Experts of a small language model.
Size: 14 layers, width 256, vocabulary 8192, 65M parameters.
Experts: 16 experts in each of 14 layers, 320 SwiGLU neurons an expert, 1 pick a token, a softmax router, a shared expert of 320 neurons.
Training: a variant of Muon for the experts, 506M tokens, 7726 steps.
Below are experts of layer 2 (counted from 0) of a mixture-of-experts language model. Rows are named router (the router's row for the expert) and show model dimensions 128-255. Each number is 500 + 40 x the weight over its row's rms, rounded and kept within 0 to 999. Numbers have three digits each.
After each expert's rows: a language model's description of what the expert responds to. This comes from a sample of Wikipedia text that the model never trained on.

# expert 3
router:510428488495540428567528510464487569511446524500453472506505459501525469462472470464492532444530506555474538498575553477437544473421513505441525442466590514539507511485458457504498540499479520481547446458456469516500404498508520501438502504506527533456516476487495444450465501510458507528593499515494539510567567488468527455535471517390489478504536476546587524446525571598547486453475
Description: Digits in numbers

# expert 14
router:480508516536564512432460465494481507462534567509485531506560501495549545509592529501529557491534621510526453393466464475533468562559495482544514558501493514508589493491550551521477562509492521524416453475518512511496531439548485447488542490516502444462496495508521506546532443406506502522461564458445494469529501444434544521564522505590389541512509412568501466521511449501463496497494
Description: Word-final fragments

# expert 13
router:500476475546543511474552561524528541454487463536530550502541553489506493480466513492489554445543441561536507572457508497495532452475588485467513507472484517502593541503536570497473434440429466520542489580541481430513486485484559505527526514435438475465472502552549452518544528554526569518522431466516457437486503472510506533440526513578530470522449537465529534499489473589517584527496
Description: Word-final s and endings

# expert 0
router:533521496458534505493573557457472470467527531440443480492463457462477499495523501496569431509487465467515519520499507514495537543480500490522498541504499492537478472512605467506530445515444532486441465540523485513468400499534442537525492547494505540515538487500477441484525570448478483540517432550497478470480494493569524477528478480219500483505505424561479388496515477491558414504471
Description: Subject pronouns, articles

# expert 4
router:511522517496523537476531502529493498510523494510534505467535491522537517492469479479464444536525586454502471462518507454567493550486413497501508462499514453536461504534511413448553508549432487493502514504592479483539508527490470570503546546505464505578459518497450519479504520377519506456523429547501478486460525530504502456534524451419587430530565492554426455523486536486574502426546
Description: Descriptive adjectives

# expert 11
router:555530511456568526485553518471476478501501490446458473510485424490471475497534455513564464535463474464530501522521495521514513549456466490491485512482524524520469464520570441508523463532445522484455484523507497491489420493530453573525513540505492535524512475490469498499501576479469491526508467544493500487489508476539563464539498455179515481476514459540477398472539501462551452496480
Description: Spaces and function words

# expert 6
router:546518496448565527482556525454485474495516492433450469509466430464484475521512460513568432536488469460538516511522503506516515540482466486491508499472529499529456476520567446512518490508448537467457514536515511508484424494536420557510500527502499548534503504492487505509489579482472468514507463541505487494475503480531576448508516466211522464470510475532477403480540491474552468499478
Description: Relative and clause connectors

# expert 10
router:407418527547512451558492512582503499533443442453502482516508537442455485536478522473463529447498493490507514474582552530380461550495571463528497486517476468406549504487488438437495469498513465492580533484464504594460454505510507447487409526531507492536540491582461472546443497514515476476475544537531480550545537490512545470526503525427490514489539447543550444566502462530521469517497
Description: Digits in numbers

# expert 12
router:546499471546579537557546480440511487561512565434491555509457478456523443488555543538455555557481439504508454513485466512434542546518532513477482509505501511497471481554539500529484417462530556478441469536440520565542501500475462530537480579443540453560560483482572469542499558453447487463574520507492502577485546478485522556460473489345536548488453515504521546435559569492485480487533
Description: Hyphens, dashes, spaces

# expert 1
router:471483593422455507496424443486559483504539460518558472440555547519484500503465482531510455533468445481486507473532506511459471478463492604476441444488470481486453490490500494519517554511505455536517522456535572491447492589427500515521521479551500519511488506444481537463501506579500513517423526506551554556488578632561518525501543495386549509524563526448535553511459535497481513559526
Description: Infobox and list labels

# expert 5
router:462515488496420452561523535524478509485463521483454529571504510538452481535504477581525382448517481579466553499482558501530560483544461444540547522514537502508505479428482498421473563529594485518529545506464492508543548493511457487473472549542450502461547532448538507461386425540516526451501491515505522490545463538448504481488547504539500566492425539443529529470524460523398498554542
Description: Name-internal word pieces

# expert 2
router:548504461528564463484523541534443469521513453450563483524468445473514477480485519513546602527430455521490493500507460483415523501549447473480548520498525537474527539492543554542475460475532421473448424573463488528507442535537518567539519487530517557537514496537418441578443535456463440548499458485465519460494508495557462475500505483467552483483479528536424496575491563469483456533520
Description: Apostrophes and punctuation

# expert 9
router:482467546520449516532459494457543503515551509520454543474457518509482526563443466498536525511474435514476478583504492511475455445434507483509440416525472486448458504498469550520466534514550533507539532447573549510486539458463517479502475425532548530455513498502472490518500493500527570469496541512522503469538473505470399479425451527447455473480441457533511489559591483488483569525460
Description: Table and heading punctuation

# expert 15
router:533485506465485482456498510525536471559471536525474498514514495545582474517496486457485436472509484502501480440578459518473484512516494536501436407555528480489450495572529449509500505477556492485481492505523520537475539564509555485459459451491456527460506565511530578511557528416513498531576455472526579483461465462518484500514538519413503510507480513429456510475471486461477503405487
Description: Auxiliary and copular verbs

# expert 7
router:467494465552462488511498435592510498466492440564445477466574542506475473465542568511445508467486530474424519543506556444516505430478530469431545534490470491515516492509430475503538458511524565483510520521536464444502463541416467573500544536528455461480454524532518523534579532631555506526427497487450498465479466596505401557414499511500472499508510556460471525492417569509531441504525
Description: Word-initial fragments

# expert 8
router:490553499468482485485482433455531556524498538537595492488505453472524567472517494447516538543550596573543479540463422556560514468523544561525528531517481520526524546445475553520488449484436539524504481460453445509578505509568530450458493419408521485508446492502498481493539519392511490477487573491510469565510474486469547455592443550563470510519546474496491448532507508503517539412527
Description: Name-ending word pieces